Weights of a small mixture-of-experts language model, trained from scratch on English Wikipedia: vocabulary 8192.
Below are experts of layer 11 (counted from 0) of a mixture-of-experts language model. Rows are named router (the router's row for the expert), down (a neuron's output weights, with its number) and show model dimensions 0-127. Each number is 128 + 24 x the weight over its row's rms, rounded and kept within 0 to 255. Numbers have three digits each.
After each expert's rows: "comes before" lists some tokens at least twice as common just after its tokens as in all text. This comes from a sample of Wikipedia text that the model never trained on. Tokens count by the router's weight.

# expert 153
router:110093154137179150127158166128124148094089129152184146128147157061131127142115151098084129095116142141131155089095127156140146137086129150152116093141127131120124117111141123134129140099136127094109143142111164122135147131141130123109114094154140102129177156170129097106138124144083188153126118132147122107133109097111151175119076109115117158152108124133117126181114099119110102097138
down0:075108129142122129105108142113134157119082125145104115145096146125113167101127148119139093122107142126129080180143155137092150132104148136097110150138120138122188148132095126122099143141132153148114155148154087187108152160124151133139100131118125162162100148150086078133108125107081142096145115094130129073162136130174105135123141131103122148162129091136136127129137102116172154146136
down1:123137077123103119133170147125091131108130149124131118154152123163148105114153137122133079174134121143133156145159147114121109134104119125142120112149152128115138090143119150126152152111131066174086142076169069101144136133126102112124117111174146137145114141140125183119113127153117103131149131129117091180103121097168083118104082111157151113104158130142147135133106166133166110105119
down2:110147120069126153143137173161146139132144132139132148157144138117103147137112107129101147095134106080121128075114169131161095093115141140132124118130116105127107133098156135080131139136124133119130121091119141131145126152066140126151125107140161146146117135172098120069156144094143100154133096142135099067097122114130129143154125122142126179130132160079151101184146163119159125146150
down3:165107162130120086091134139178102132115092093141132101162147146102122172134151136138134150133139115145097121080121099130098150088168145151089106089114090118123097111105093146143156140122176126115141148145107101138101102155121210113121117113167149153152108155112119094140134145161123152151118155149087119130121137084111153119113122114133132112118115119145107135139132178150126120161137
down4:107075162087147149111122126106103122071105123132091159147117130139154170124097113146140090117109146105123197125147128100181124140135117160117140120122137152144119127117109123136179191133124130131149124093132118145141127146148122143120087121104092147126163090139108110185110138140137103119098110073169132170114137108154137110128145124114165126130102105070138133131129118139157147131117
down5:135121129149102126153111131114108126089142170161146186133079105148103136134117154141130154138155145109121109157124138080135076099130117106130139144133090113156126170129142125106108101111098090126140106107131097103152150121161108124119138133149122144088160092157157138156097133141154090106098152112161135106114129114158103123156127194150154109102118137184100115103116142138174113113168
down6:082128116129101131151146151137115148116127141151105155119183130106123112137106127173127164127162091131154129126149140141148131126109119107145100100110149146101129140125105103112121146126132113147127122081146113114131146138101115084102176157129148137117185076089172110135159150092147112162106132181137106108141144120121135131106127187129128159084133134118078056135150123095141101145140
comes before: " ", "|", " Win", " Loss", " Total", " \""

# expert 10
router:126099169125170164139176145114116093117121159144192114125154146097110110116129145129110112142139155141131177087106088156144161141102131150161141094101104145128139097112113138143141152124138088130127115151141159128121115167140128120110093120103097126130163128179108111117167082143079137177154109143117139103143135096082121098151085119136118156133138106127120142127134092116125152130178
down0:129130109107113095124116152145143129154123191141107145111104094134126105102115124149126108111126113118146166110156127147133102151137105140129162130108165136121104157117147132072127137199114110138156140102125141096105114147174132152158179112145107169121132083143094086123110102135085103144137137127112133121088154115152137152200139155118092093154146108114114097089150150125142107147119
down1:114141176128112100141141111121154105124156129116147151148093143167120104122133149106140139181137101108154127070097127117122137139131146107089154131074161126077171148128154102126125122110140104138149133099145075080154130120141124138146134097148200133120123152102124126143090117103110113108154124132160123091138085140129086170134131123163124107119082134157126128142121131136168126133177
down2:112117143140147133138110141152159149125108142145127116154139113164136112083101129108144147112144128110121117116105121095081101150160134142143087151163160119120101124102148074113098115139156079157123103118120146165160129130174123132129133099124139158154166124121171176130087097108107131080168084100100172100127093130112123123108154129155111149128177125149145111130149155094091134127166
down3:109139126147107077123127129136149149095138126157126106108135112114135104109159112150126161196106117177076070122139141117135128099121155077114160135148118165143111091118167137147124165180090096145127117127132092105145098147157149123113095153111123107132137121152105150103147140084137133172137128132150064147126125113144123148128148166137125080130132140124113141146120146097145161122097
down4:143135097067088106133115099103161116115133170095111124120169133145150117115117104122166104168133141158146138132114125120148085126143156096131134149140149105141120113134108105141065105166132056130131147123135077117181085127117152115144149129129143155110109074155146151123136119157153112136092140115171119122145124121125135130155118112149088151087126140118141135131144131148187166122125
down5:161149144127173119145132114151177122128129111145151131116109066149153074124107147110105194130134118130111092101159099165112139123114146119114097157131167172126115117117107162121181124161141119092134121110155116166162132116125138146092117149108098071110121095112161130133129121138106125095112094107146142151142161116159137138066150129109118157107119140103133153141092119105153123126115
down6:144116121143091115107113110147175112169119141100107063131113127110128089144146135144163151135133119140124165102116109139105105121112161109107104108108143092116126112171136169124133178137146091122117093142163130161128097128112127122152166105193140135113094168144131112122157123145148156095138098128103172071094136131113107117110124102131145123153170107124126181116110137147131172139143
comes before: " ", " —", " \"", " −", " +", " ."

# expert 129
router:146110142114187124126173140095139119124158154118130130114148149079107090119113145090091119122142133127141149095128149124131121130121156168137122119098129147088150098110141115118068159103098140146106127144159120096120132114181166107124121092154122108116164125121191125127100116134134121154119134126190088124116118088092157133155123110117082150085134139117124173121137140155168134154111
down0:138147151073135143140130100098160125134158147136108154137123124137150121145130136082074134124119147149117120148115120146110096108139116140126147129162101134126066148124114130153105175129130129162150132114130150152133133119080116140116105139094106138152147129113093108165090160145156087158101107121187086128139163086106122145107158143169138104145065162134157116106129074110128126135158
down1:143130123101152100154080082129147158120099119149138133126153124120167124127106177108116108112102134175186112147174110162137121137102177106160176099116110130125144106082145100102121078078124130139174148119131146129141119130087127143126138154114119130131127115154156122160137074119140118100131101140176104105107126145150102118112148086157123156117091138144124109127151104136106159143141
down2:122127155120090169179086122160133079136105169135113128133146142119115108154125089118144147158106119150118157135169142102140178123110141112136128138161116163132164104136145146124094120109127125137125117132135140116156122119095163088125097149130120112086142145132099114191150104136132122150108080110127122151144077145132164096095104198098091107124150156108162115113129100104124144131103
down3:115130088111162113141144140122159120158122136147127112165113091177162117137093167144106124132145142142140139130141159124084140150137158130114140139144130091137119136121121040142107105102120102098122168145158130107125139126167108144080104122085158116117129129133127154100128141105144109127125142167145142199147117160135122102114087108140108177148101127128136086115127105107076113166138
down4:121151141103156158130140147154130138160143112143127129109133124138149127145132159094088108112123104167122126095084118142114157126112118208133100147088178114116093113099136116118125112127146156140167154115160116112142120145134149119150100172112125130116110145180105139074131177089102146165107113111136107111121140115104099164184094109115146138108097105130137097133096108120136142104173
down5:144125148075131141115155133139129101161134104088129129115134158127124176109145137094141117144126100170135105123090143088131124123134111134157128142118109133131191124136138161124133127146144150108098110142082146130144106099133121150142109107118158174145146138112083153074085131146178119144139166124107076155104121151098095154178126111098170104081125113099138165111118151133145113101137
down6:103101107161136142170131128127151123093133144143142134147088139138120115101181108125155108160109148100096129143137152070119117097157142113108163080143128093139136168110093124124128155106125120118122100152102119130127150126137145152101154101157169129114074105099080110140131129153137147113167148148120131184107147113153104112141165143128123156133123157133103165141159101095141066146101
comes before: " of", ",", " and", ".", " in", ".\n\n"

# expert 131
router:126138134114118130142135139150119119089157153172173130100154168103088101117151132144109119137115113162118139112153136137159139091126135122131098084110137191129119103110134132133118123128052098105129123145115144128119111139134147106097137138141118116142138151135121107124144093116113119162107118127162108095148129118145138179141130108119145186111103131112104167171188105140161176075174
down0:095126107140139138105114124144135147117150128160139121127160159151117117173123123151122115147094141159128136110117124081120159156109151116124096113128126128174092136124149093091103160178167110160129153146110105160131094122096138064114119155129103125165139095130117118110153132096097126155119116130159122159117120130110170156136126074118133101062125159141105170152108134097117169083136
down1:100115131108098152113099172123131135114125142132148140140154143100142103129136178183142109131133146153113123083110143137130083127106148120111088109133130109111137164110124095118110097166128112101131186147107131066129131127122185111131159158125142155143121132119112111144083149120178126140120114132209128119121114120135147087137148113160084079118157168113150136117114102139105148133116
down2:164121133123157162078147107116099116173106118118134160136131116109129172132129117065112144127103140139102140140100132100099141165143120159161133108132125101116210110085117134116137157089149113132134132068107144138101172132140150167090159074134129124125138109123140158145099140140115127145118125137083112136123134147108167109083126145118103143171122154166164114105142120128119115131121
down3:148156087138121111131136150107113192145134094069140108135148111169144103076106089122083120155119112130142099140087137123120103096130173135083118164140149111134140117143122109136107119165133136157160145111163097109133126107107164138113143176136118120068123106110108150101138141118165075117156177127097128147127131130121118130122140138185111115104121130147151125148154143148108137145159
down4:132154088169111136140147117155148108126146107123137115152128130136105108120120100128104159137102130116169160116080130091123059167132102159094114139103094131115134148081143125126109102121100103134133123149127156161112173146117088144127112117154129127135130170121123089100125134107108080150157152152142159154145140087156119115118107148190125153129133141091127154110121150086183147162116
down5:109118151129140146069066157107132163121114108171130103147094123111151109131108149164151111115146147154132158143111119128116118128105108144120152122146115118120090141110094094167114093139121170123115166153162161144101126134157105139140118140140142141140149128122145081193189110130101108131117109169126145120098122159167120116171096100120092132129112116126121147094095104136115102135178
down6:096161160095158136096132121124110091124137134164089099158136128126186139127140092120100106130082130148112123153152088151105143151126106130170118148124102187102166157156120149139110171123174158109130142092110155102099145108128122127131114113104080095096101113130092109166158131134134139089120130096103126146135122142137139114155128129166136125176120107145110163114118088145103133144153
comes before: " ", " Votes", " Party", "-", " No", " Candidate"

# expert 99
router:111101137037157105136146141120126110133083157138137102122145132117134118134117129099132136169130142158134137147143102119144148172164119090154139121077114147116152094106140157178123113109123134136113126128147117101133148108169136079149100123120097156155133142167156138151172110163086168150118119161129123147111103091122150172134092106106136176136113115117095129126124102172124119128135
down0:094136125155095142147124160056101118093156180141111135142139138117146144104132117108120142121143130147144137150087104162124077088142114125108125134141077128108091132139141095119144156138118155122113103116140116144157122147145143126088106129141107129186150092164129120104133109115164077144175133167135141101114101129096111153114151134129064141172158146111134149094160125143151146134134
down1:148175112118148110142134102112127080131120146157120126178118150175141082128094101133125084162129168141161141123109100077131117149172094108122161135125180101131117131161106151113118141122123152104114144110111143154110179101116123180129138111104130110156104169120121121131115142105112110083174136166096113158143136111117112136110106108116114145180100144132121103125111096124132112169154
down2:126130120085127167151129105147132096120109128129171122119084147122167086105134105116164127150123134101113087141092166135160131143152122111108176167117148128162167129110134127112139096093105169149100125126165129107097130125139137136127157176088176090152112140094105109127144141131134135147159154101117114143106132136115155090142112081120111090154125116147128111114179166083152097137133
down3:144114188097189129104148118152142117178092133104110114114104135168117156119120100119157109129078147077132130108105078109170156159153116151116115113127132144156128085134100125122114165123135145157154108110173125121110118112133126128116161167112131077145130096143076124115127155156104176111103138108106142165143095108122108161161119130091134110134101142131144152108140143131144111133141
down4:139130158112135138107113120147118148149102109118138099136137153141126140081124119125152074147135107100134170072127091139133159143117117140118109105100092092122098137131128111132110148137128166146106181088112112084123145147107166148145113116113168139104129121141165107118097142173125124157173132124160158133112117100102143177129156124124161134070091139160110152119084148103124162172151
down5:127136133114151132112131120175161112150132185126131167132144130133126138125124136140128128071141113097069148127137131116108160119087119164083101167113111126178139107160131124145178048072121118108116126129119172084166086147117136126133122141145158163103093131162165147116101132111112150132137121113152147121142130142131104102133116141131151103131091146148116117148087114114125109096141
down6:112120151108093123110088116110116139159074122119099109150098123124148132120164136152152133136110159152135128136140101130139144135127088096116121109126120095196106099130073152163124125144146185108103139111083152164098120134139123122131132154153089113163160119137167122135112065153135142107137128116127177162167126096135153098130107170131154151108087128094107135114136113165126143147120
comes before: " the", " a", " well", " an", " his", " its"

# expert 1
router:163119139104170108156139162126125098108154129099130136141156164118126093129133144093143082149152132150100191079103123171153113135145146167166134121139127121082154129108162113129086092111120103110135114120156101093135143129138179126111123111151113121110143163170153101085146104127136135155114096130175110111124131128091165121138133114118106126129119157170101106141140084106160117102127
down0:134071139134138133112160106125107145149159144111138137104168182127118123119128126112163144105107131118127138170114161120115155101115085124135115125157152151091096155107155121140135100139146124147113124120157099126138144135134139114131130171171083077129120146109102092122142065132112115178088114122115143082139135123119110131097100159084091150139150134103128159130175125170182119152120
down1:110117107088134126114138136145138120125121146078182154095122188147125140114134136118090169096087112088138132104121100096135099148116108162137150156112116121139156113130155098173095149159154142066088168095108112119130092121088121108089117125127131152119165137146115126135173142142160153107149160152161116123116091169137141108149095132158121126126111105164150116164134131118140126125137
down2:098097103117158129123146153145130125095110193112175154102126124114089124142121137145114102117112106135117135139145148116122151082087104130099132143155172152098122090087157137116141095153157109130177155104192106093107117167133120111147131136155161153100118152146160114097168101108147173096090102126111143121155121149099123154125141120113153123148145149138141123140104144101120088113120
down3:148099129176147143096124128107108127116082143142126073125145090130131127127114097129143134132106166109147083174149116170122144149123090148125125074188141133144144186142112130148146208146119091120099080133093069118111165126101165097144134095151143120104120135147134132123154110097108131117137161118142164133124135118141139134133128116118117141152137113145097125128124099119113128164125
down4:127118101142106118101139123074115108114181149132089160135141115103108100169149108146141153105165175113119138181156133150111103106159169114112107146124153090103099154154139131124158128128131127121134142149114101149062176109125136122117137141131090120088113141170120165122150087101153095129136118107144104125128169120101118156089162096149134116139139109175140135151138108151098122109131
down5:152127122163141097162081133118112157149108144112108141091141124087156138116150109113137164100125150120149148110110143131105165106110119106128137092105137144123147111137124121141153095128151144105068127129142104140189129196085113109159117155147099132146122125120151095097099134106188113127152116161157097115100111101120137133129097103122159174139155094080145121135141136127137179125148
down6:123128135097127106165114170131150137137105173124130107119156146149133199150101161116119101126141148105147132136096161160135109093128127095129116100123103112087098085122167141088117125131159182085146126146111152116123126116143137170090121126127148138115123126141104141151098174113148146149119088123157106118156160115102118072125125130135135177103141128124145119155081116162090085143136
comes before: ",", " in", " of", ".\n\n", " for", " round"

# expert 4
router:130126196080156140165196160155118114092126092151122135146102150091131135102113167132112093134107128125140126090158130153134173165118171145117133093116149144095142119113162121119158149119118105151077110146113170126124132126113128073157126105161119137120164110118102096112138121136074132174119122115148133108114128099114159138134103090117133156101137117112124148100152120133134159136128
down0:155119075142082107131139150112159162145140140123146168108114117153123148071131152162107127111130110124146110139137126115122126146161159113142121137107122082168112152113132131103084129116171140138128109118168110094128170118113158092147126127139105121102135110109132118101101139125129152134150104129078146157126147135102112149134146199184159130145062078168107136102123142134115122100121
down1:134094109108121117151097106119091153113118104121158130082140145135163149137143103139131128165098108143141142133069175129111114125195147130112120140123109081105109089173115109141138160121128119129157098127115136171129118151135174178100118138171146108085119156135114139144113171132138121133161125120107151166175108116119122092130118159151118099142137125145152126124094074105122121096161
down2:127170137105160143110115112112142101140128134167103141173111132119125137130117104132167140075120067117123102148110160071119116103131115171148129129131165098173116108123151157133131108137090144150132086131068147116103138108118063123149154097127136128136145175116168113108152101153137092071125148151145125145133145119146133124126135164154146125154098128125160103165140115149126109133103
down3:127165130096146106135155113125157127118103123132120143151057087120147116130137136158109136110117143118157123123171116097139131110121073189128130163131074138092122165147124143145089136125073152133094190134112140147099154118138115116108159183111126143136117117125145132155126159146135107139155154153128134124125172128121154131146128112128091075143084148137125137108113100115078110105141
down4:147119110149146160156089149118149125087133108102109111125196169096109166152165136133086133116132135131129105087167101131138091123109129148156090141138134130124126105147134146113152147104102102156121152112111140096165122082137149101148168110153100149099126144142134128167180115103108097131134102088146125122120114116124103097166161095148094105148173143168144155112096121122130129104137
down5:105108128119138121093159147128132097123137109170131100156115133122143160144047132176122121134104166119167180131117120094138157138124125184089123115123138132087136126134151128129170135156112095169094132148121063137134107076148143153163128113144121085116123094118130097142139154107091144129125148129113158161127172124125122125145100139172138105112121114115149128110130129085155140121098
down6:116114147091113152128117114138127088143123112093115132112100125158099127093116148128156094123127093121124097139111103121148131111121137120142165150135177145123062132157118149132092142155102139098147133115126093139129150133103170107133102124151128144148146112119106145068099143108106141122185164179170178153153128102148117120128129149115120164132067189141167114096134119127121123138150
comes before: " ", " \"", " •", " Born", " The", " List"

# expert 134
router:108125150056147144127140144129156138108149165150111130151143140149137078140124125131120072156104122137136113118135128162081144159144123126139131122128128154095154115139146150133129124134082085131115137165155120095147149109139113085113145103126144106181152154148144103106128116138069142175127106134142083083127136102064169143112106142137100146148126119148093150093145115109152158146127
down0:108143123157113128123116133119115107076144135082137157166131097155098152141148123167137080158124089143140139128085139128129156134104104106096109161114113129117125120145130121131170120161114127147099119107130098126125140096126143109157150124137089135112149163151122145086050137127109112157117110138106128154147095168137110103099113142166162143136181125124183144111126108194160127114141
down1:105138187120118148089150098149118118146086113134140094144143147116131165126110147126089104117119134133108119128076119138151149139123105138091183095117114158144113167111088155148118150151095106095157138114100150171140166139086091120130083112162131137139119151124135128143078115137154130114152138136140165136147106124165127147111100096138165139110106178173108109112139098153146119086125
down2:115125112100146128119116131126145113128155112126105097122135131086125128150151150160083131144121172098147128131193106162090120166087141156168102104136124104170156139156152109154126131138114155113124104109119121145081203151133114151109117106132146127138194158132116097093142115114103116148132135139117140114123171113142139131132100130096130152071093120111118140118116146101116161141072
down3:129135117128171111100131135148131135163121181167116136150121132166172123138121093176089135111134148127146132099155129176081115135108132127112120079111123125102100155150096119118166150137120162138164118139130079160084108129117124084131176139128103119156119109131136123144117106110094119113106129140130137133145130153123174131156133153098116142081079117108093125097123163131158115163070
down4:141091190139139151148172151080133129147145109125163099151131134082137123122155165148133082130155105168126103138127059126093122162154125106149138114126109129138135108107159109145106179145131159117103100088099156118150125171119126155139121153108132105110134126107092111137121132135152130112119107137089120171133119135128162126133084115101120126149107090120088126149153123131098138191143
down5:092149112135140102142143153106131119104140179155136113124085103161115148122173081152143144170111136121110135111130105094146134084141106165107110154149152118149188110154125134180080078147122132094102126109114133102147120086146135163107127129141144100106155100120093126144121130157108090131118125147133151138185114150190126104139128129150127113099111152100108121143123157106096128142139
down6:142077088133101117132134098089117143100118098108146135131159142124111090130170175151089107143134100113119125136147148143137126147094132090102117121161133129141109111122148143143133155103178149138101117099151134122161143141123144174103130133123125110113091132117069144171125125125135141136119122124131102086136082173154103115146117155138135152095190138106164184154152156094131131084124
comes before: " a", " to", " in", " the", " by", " on"

# expert 132
router:109097151126149167123161197149139108111136148125150107118106143136108126110162094109128092164115092138174115132167117132102158110108110139133158088116155169103175118121175137138106135081084088125135150146139121089116165115123126110149118121169111112155143116127120135110173083135140124160144142152139139114127148122117104129142095090126113204109114123142090137113112123140147144139138
down0:093132157107172147155152141145110088116134117175093106134132093109122093166158127123156135135110154131113155150125086133085144145165119160130129112121108110152137123089126113142135148152113094097158085143121156125159113107143126116162116125142131117134105119111096123137105110127093144122157131144180121105157116116201106102113137095172109183117147108170127101107144074118154107115133
down1:095098144143092174135122103120127129187122153103132113171110112127110119118151105119139101135150143141073141096099109148144158100133114115146128177134137128167133095166161133132121135141164087114166120147130102096144120118066112160117146139121166156142142128166105124135124131099107124154123127112090144102086145151126130086181136150076096126145117113139116090129146096157144154135154
down2:115124101105120134129063093090154144127150149150111130112146168113125159129098143108158155093128149109149121163142140137143136164165130106135124142095080121095140168108108095100119153123132120136122134142125145135116134115154122135108169112115144138130170162127140127146114182109087164099118113143144132144109096141127122133124095114125151067178148116120183120114135158076106127153066
down3:130179130111096068129122088140170111166124125130094132108105121117127107108109134153144130149133147093094106097116096109133100146179125139121191184125142176158098144127116122163116154147122105137137132124128096141166135098114152165135152105098112131179126123156088104121083170135109090105122130144131101152134158133107146127165159136134090101105127148114143156123139101126129123100129
down4:132129148114166125084142137111158137135152155113125146099157107130165150152114188124138143107109124126078098136161157154141104107155145130105107176123127143085102142098145085126119106168084072127094122106151111156133123124132142129129120115127073141143132188132112147132118150120117080118106152098155116082123135133143152153171160097117087132131140170142138099093125144105139126131120
down5:091119124136120094098119113087145113154092139143117172133092138144151131122097167133174155125112180128119150186131138129125141140125111090150134141139111114142093162147114143138159178191164124133109128120142088110136165087115090091154118117155077155115111101151148121134118133144105153116129145181146119157091133093098141143077113147094110104121129100126117130135125140104128131141119
down6:127123122121151093150127122132168097132150136102148120105143162160157111126123079157126092125074132055134126119104160128153151129141156147114143115149133129112129121154161113124101102101101112095168137150146118099119129115102147115108147130134168156093138156143104175116119136080124128138161172128152096148128101126134088126105107136124132131143111194152125124129098158122172074094151
comes before: " be", " the", " have", " not", " a", " make"

# expert 80
router:105106107143123097150122159140127116112143153179172091150174167099118092092122122137130102163121112192112152114161100156137143109103130164124099091121109154096120088125130142137136134135085107094150108174147148123146130147150157097117107144110118112158138149157117098148133111126111138133132100162154126077137095113135121134132108113133132181122101142127104163128155083138157154110171
down0:163176094104133124114114106103143138123185129116109106111171087124152155151121084151115124142084112149120120140128127124129140132118123117075069132128137120114133126184156139170091139093130095146079106101165121086133124111128187147091145116143154123142099122060137102127123136159108143103140137128191128147139107100152127123154134124136137113143132144145149135147120157134162125125108
down1:135092158125080124130120130112166155128195093167120121151118128116099125145142112134144128154112116102117157139099153135159153146103088127116107125161115136103170148117137142125149110103139109159088161132141144118124118157145085114081107174089109133089141173142142130158121125077140142134105097126086105121159167128156073134092151158127108114144148115162136148145127092143124112093130
down2:119090118131155095089116126148114141137141137143119120154120124120138072122141115090124086179169137176131089132076146122134138093160118192134155122131129122135117136104109132132124119165137139100124098102136104131147128164176103156102123118110133135184142102107158090085144126109143155142109162106128159113124155110143142117123164123081154085113102123120124118090152131179133130158149
down3:089130120138120165124155170129134107175136121088149151116117162132095107113127135123147091113159151092097133133089135101128110160166125161131116153115114134120133160148135131121085180104148103172128117114138159133131109137124177111129144118144114120101116197141086147101126146101130100129165146133110111097119159085138079097087124159150163150136134100146094139141087134123138139091127
down4:116129119122102115118142117107147156121117118048145094164139113143126176134152135114189119143168068116116137083119141121117129130106112100124131170142126090120101139185152116101117165159133110146152119150133121143123144093154116126156137142140152105106131128132153115128130154128134122116133103150124145083126167091099123094099119124130141142128106141101138190079147165148122178102106
down5:127111090155086167150079144115084176102159119109129141120155136140104096141129112132105138160087086151153136146159135176122126122135149096156086181138137098127133104134144167089142126127110120097127115153115144136157174124114108101176155111104107129139110144114116120170128103095153109085159118142125168066134122116108115146091133112140132164152113119149106137137140134138142149136107
down6:116137141116124103126142151126140104119102140117114124143149142152134142087097049092184101129136125101131116128137151104143134144120113061133130127104109167138172128160127169149123146116146124139151101136120157121116126067148187099123098169166131178132155107092105082147146101106118117163137157105121162148117126181150135125146108111115106115129102137114127129096100144150140129136142
comes before: " ", " Votes", " Candidate", " —", " Succeeded", " W"

# expert 84
router:116093123082158104138129167134117126100116142122136143133119148133134126130120141100151145151107071146176127129117117155129147111128123126137157108088132152096135093118149181163139145092121103125122157153138115089132166116160123109102112126185091135145154126184142158135171075139120130164100139186179122098122132111109121129123081104128115169098114100155104114127159138128136139104141
down0:158178135169075139188147107127128149110113121106106150130120112098147117105083146109107161115163089089131119134103105111083085138145127165145155134147137115133138095110134142155122114134107157115100111092116120129155134138178149155085155156133145086138164120115143122139121134120135133159088111144105136154119138173087154116138114129128124101129145125100126116150155174116073154144098
down1:125152170076117118105129090165092130118117130149094113193104121164152121171115107129170105138109107140078134137121114126124135141135098134154135169136090106201122119109160153131114172152169178146133096106107123110102106096126134126109122095130156127094136143163136095141129108156137124136119148100145117125104121110105190149150125135113120111098113109116120102146114114152149156141127
down2:074086113146143154103105138102124127147132141105141135116126112106121164148127085106133128096146110161119107093103162163134125124127099133151125143086111134135116159157126116138114095150149117123167165161142139126110074114094122123123116158122153189105154098151166171162144158119168132104100148116113178105107148120148112129169151104131095136090121110127156072160111143153120114111136
down3:160137147151146163148121121132129125118159166144152094100122126106118068141115111115160111135143091137157129121064166112155124088145148120123152143141126107099110129101118097135123103125145142116111119158081135184133081172158154126106128148101150146103128144093122116133135095088150088166150129113106139135135134132113105151141167139159106140081134154053134139132105143161139115122135
down4:123152096103170140142134114142140130152146142136139146144157130079068113129132130106084103133141096120121135092127142087072121159145140135127114134125130129119144144102154090128057104129119135127124128117103140115116111168188159153065144098135205132109111110151100123127134138104143147178136113130137103125137147125093129127127105102160143125144122176120135129148149126097164141155160
down5:099102160151097150125101115056122144103110129152117109137127178156138120089127134144155129113111124147139109158108110121158148134116115119153079120127186150128110119183149173170143114079115132164138151107159094104108127090135112110182144157113141138127139075111149154131130121131094136129140146126139137133160131116119085125093115159153121136115129102124123127157084136134146094152082
down6:128145115130087114139110137135132148116167138160162117129110102099119146160138120152113104177149138165141172125187135152104127103124136057151146151118087124116125132149113101130176119126127137117113096108100154138115101144119106139139155106082124132137101172102154118131122106109096109110106146108125107178135107192133109122165182111146146109135103147122114136129146086144084141090138
comes before: " the", " a", " his", " be", " their", " an"

# expert 87
router:115096130122155123160153129115146113118134193170162090131152147124123105096140153127125126151126131148094161084128089137137121130099140185175125105103125155129125106143136127156130151135114087104147091178152146132132139165144125108125103138101101098119144152171099121130141084124075155153175106144142098112125117092102125107138088127147140172114129094150106143108137102122145153116167
down0:133109136131104117129107168141142130106119089131128130168130143119153111141150120094072083147138087140120107083133135131126147123104136126100127109109091142132151177130123089169125116130120158102117188151111177133081110158124134133130102132122136149188116127138133094118154124149154116136086114157120085150122133111178164121148186112129091107096147120132139152099155142120119162154090
down1:101134135142145193121149130150111135137143135148104078076098118114125154117103098114114111122188148123142126184117093138133127149129083142111180108136165141127127140130094142125110124147127157121109126109119169162142108146149146160092101159094090120132140116124090073128143130120089100147132123158108147178112156147162114143134115123121135140123153138071145106165113118124126079114138
down2:100090124150156130085124138100112127141125127111152110086132139144153105120152092127162145114112138098133134122119141111147109104107098122115125117129174144152103158095156131159146083124159170137148130107142137105095128121081107140060159117142113157179107134153145140102127102143155163107140133093145112113145133154153100177121129156078123153127139146164130077113146117124147080148169
down3:137076145130110139134159110116150137139125205145134153114148194152111117152155159136103084139152147095125152131125136084138141125095159070156170144133128097126143083123128153133106117091127150130118126115147107094140147139132121099143141113107096113111105122156104161140108127068117105166124137134083120139156123169081112148160117099162118116094149118147132122149137108131135106130109
down4:157165111107111095154138086169170123133137069159124140152119072170116124150124112140131146088137157102132101165140165115143112121133140135134113146109124152164123139111125150119151158118113150131097116113119150109153138135137125143084130119105144101099097114159100107118117110162074135133160126120117091127104143150119108169067119110160137111122107118125088145172168146106167142166101
down5:129098093130137146140096151089145122127120139144145137148120158157125100136077091161068125134110125103157112120117163121117121172139141116089132133155121152114125119117123129108146112141118090162094167132081132120130128149130121074116125142116167145128148135095121103088129151080134131153154149171143089182158131091101123116100153169156097140166163141140148111118102115131157090158141
down6:135080094083141141147117118122076084138112087168130116141140150132162130118131102163104132107138163162108182157150103117170125155093108123161119107119128144162095118138110127141135152128136171100089102126113134141112125173110117122092141166118084123116144122110129107150121147142172162128085128103108176153129149107130142127154108145090127101128170129154101115118168106143125105124162
comes before: " ", " —", " −", " +", " .", " \""

# expert 28
router:097125157100136150130152133130155132105156177143111149151149128117134078128115105121130097155092131152122129130135117129108127142119126130148130117131133163086137110141134161134118131124081078155120137143160126053146166112137125102127147093124146108177142137148114102081123118134083132183127122115133095085117133110067171136125128149139083176139111129154080150112140134108165149154126
down0:084117120109209149117129158135160135112140110132143144150087127163147079144129096156103110134137117129153139151151126119133147149163136150117115112092125123134090114094063163116148130131140146123103184145146142165129099147117121111122152137123088153147152120141125151156094141088112148098149140127065130120126129128106116105125132136093107120090145108156163142063129136139135102147100
down1:173107131142152115126162103118128120079138110098117139147100152104120148099166134105127170146154087138128167123113102116200195126115151093141140091115098126115139132134164119175120154122107141186081124065108160139153145124169129133160095128140135137107117121113126145134133123158144115111175139118122102102105100155162133135109131106106122115103129107119140131094126145117124123090124
down2:131146100104114103168166137104161130134166134109128161086116125117108124148126095162136124120147103081149099125132127109131140149146140109108158113142118157161119093104130151147099150135196087115088120134155169104122155156112103153115115147129106144142099139119110128102126078136099131161160096097138123112124141115107078094157125128152112123172181126171096139111102125155152126168124
down3:120147096118174091136128145162187091109114161158122172125142132103119112128081093083099136099116114095136144151123145148093118110159111184133125125088094130107152167166107139128133122115105087150094187102138121119153114144134118133097077133158104137115095112138137116152141139150102154124155110113147104120157152117174120149112105134145142152169107151149117122130150140133124109134099
down4:115107148187120088110135153149114144130132139121090127114122143102139169129130154138139093171122121159118128116105111111115139110151106136130101137119153134105145115163131126142125135174137087107149139137170175077093106119090128124072136140085121128152144114103138168116135110134136101136100076150132120141081139117133173147149131189133129136123146116090128122106097112184088171142149
down5:122125145157110123098120158143102113071125100141130130125148125151136157157151141120107094135125129122100141132120131154152141118105146098161102112132138124128153093135122165088170135162153118115194113169110098175147109128114135078158123110135072132156126124155147171122151090111136115156097155149132145121078086125099092140116132101117146100113158119147156119147110150167077127102115
down6:172171147145156126124138146137116110106179170174113122107140110140124121117112087117138113117160113137150093130117156132140122126130107088113146092121164162087114105119134139131155098181119104101139142157108118097141100126135139143123139132121078124122106137137101164076135140072128145085117141114165119168140156126135114167099151109116101121200142089102152124130128116169098113128123
comes before: " to", " by", " a", " in", " the", " as"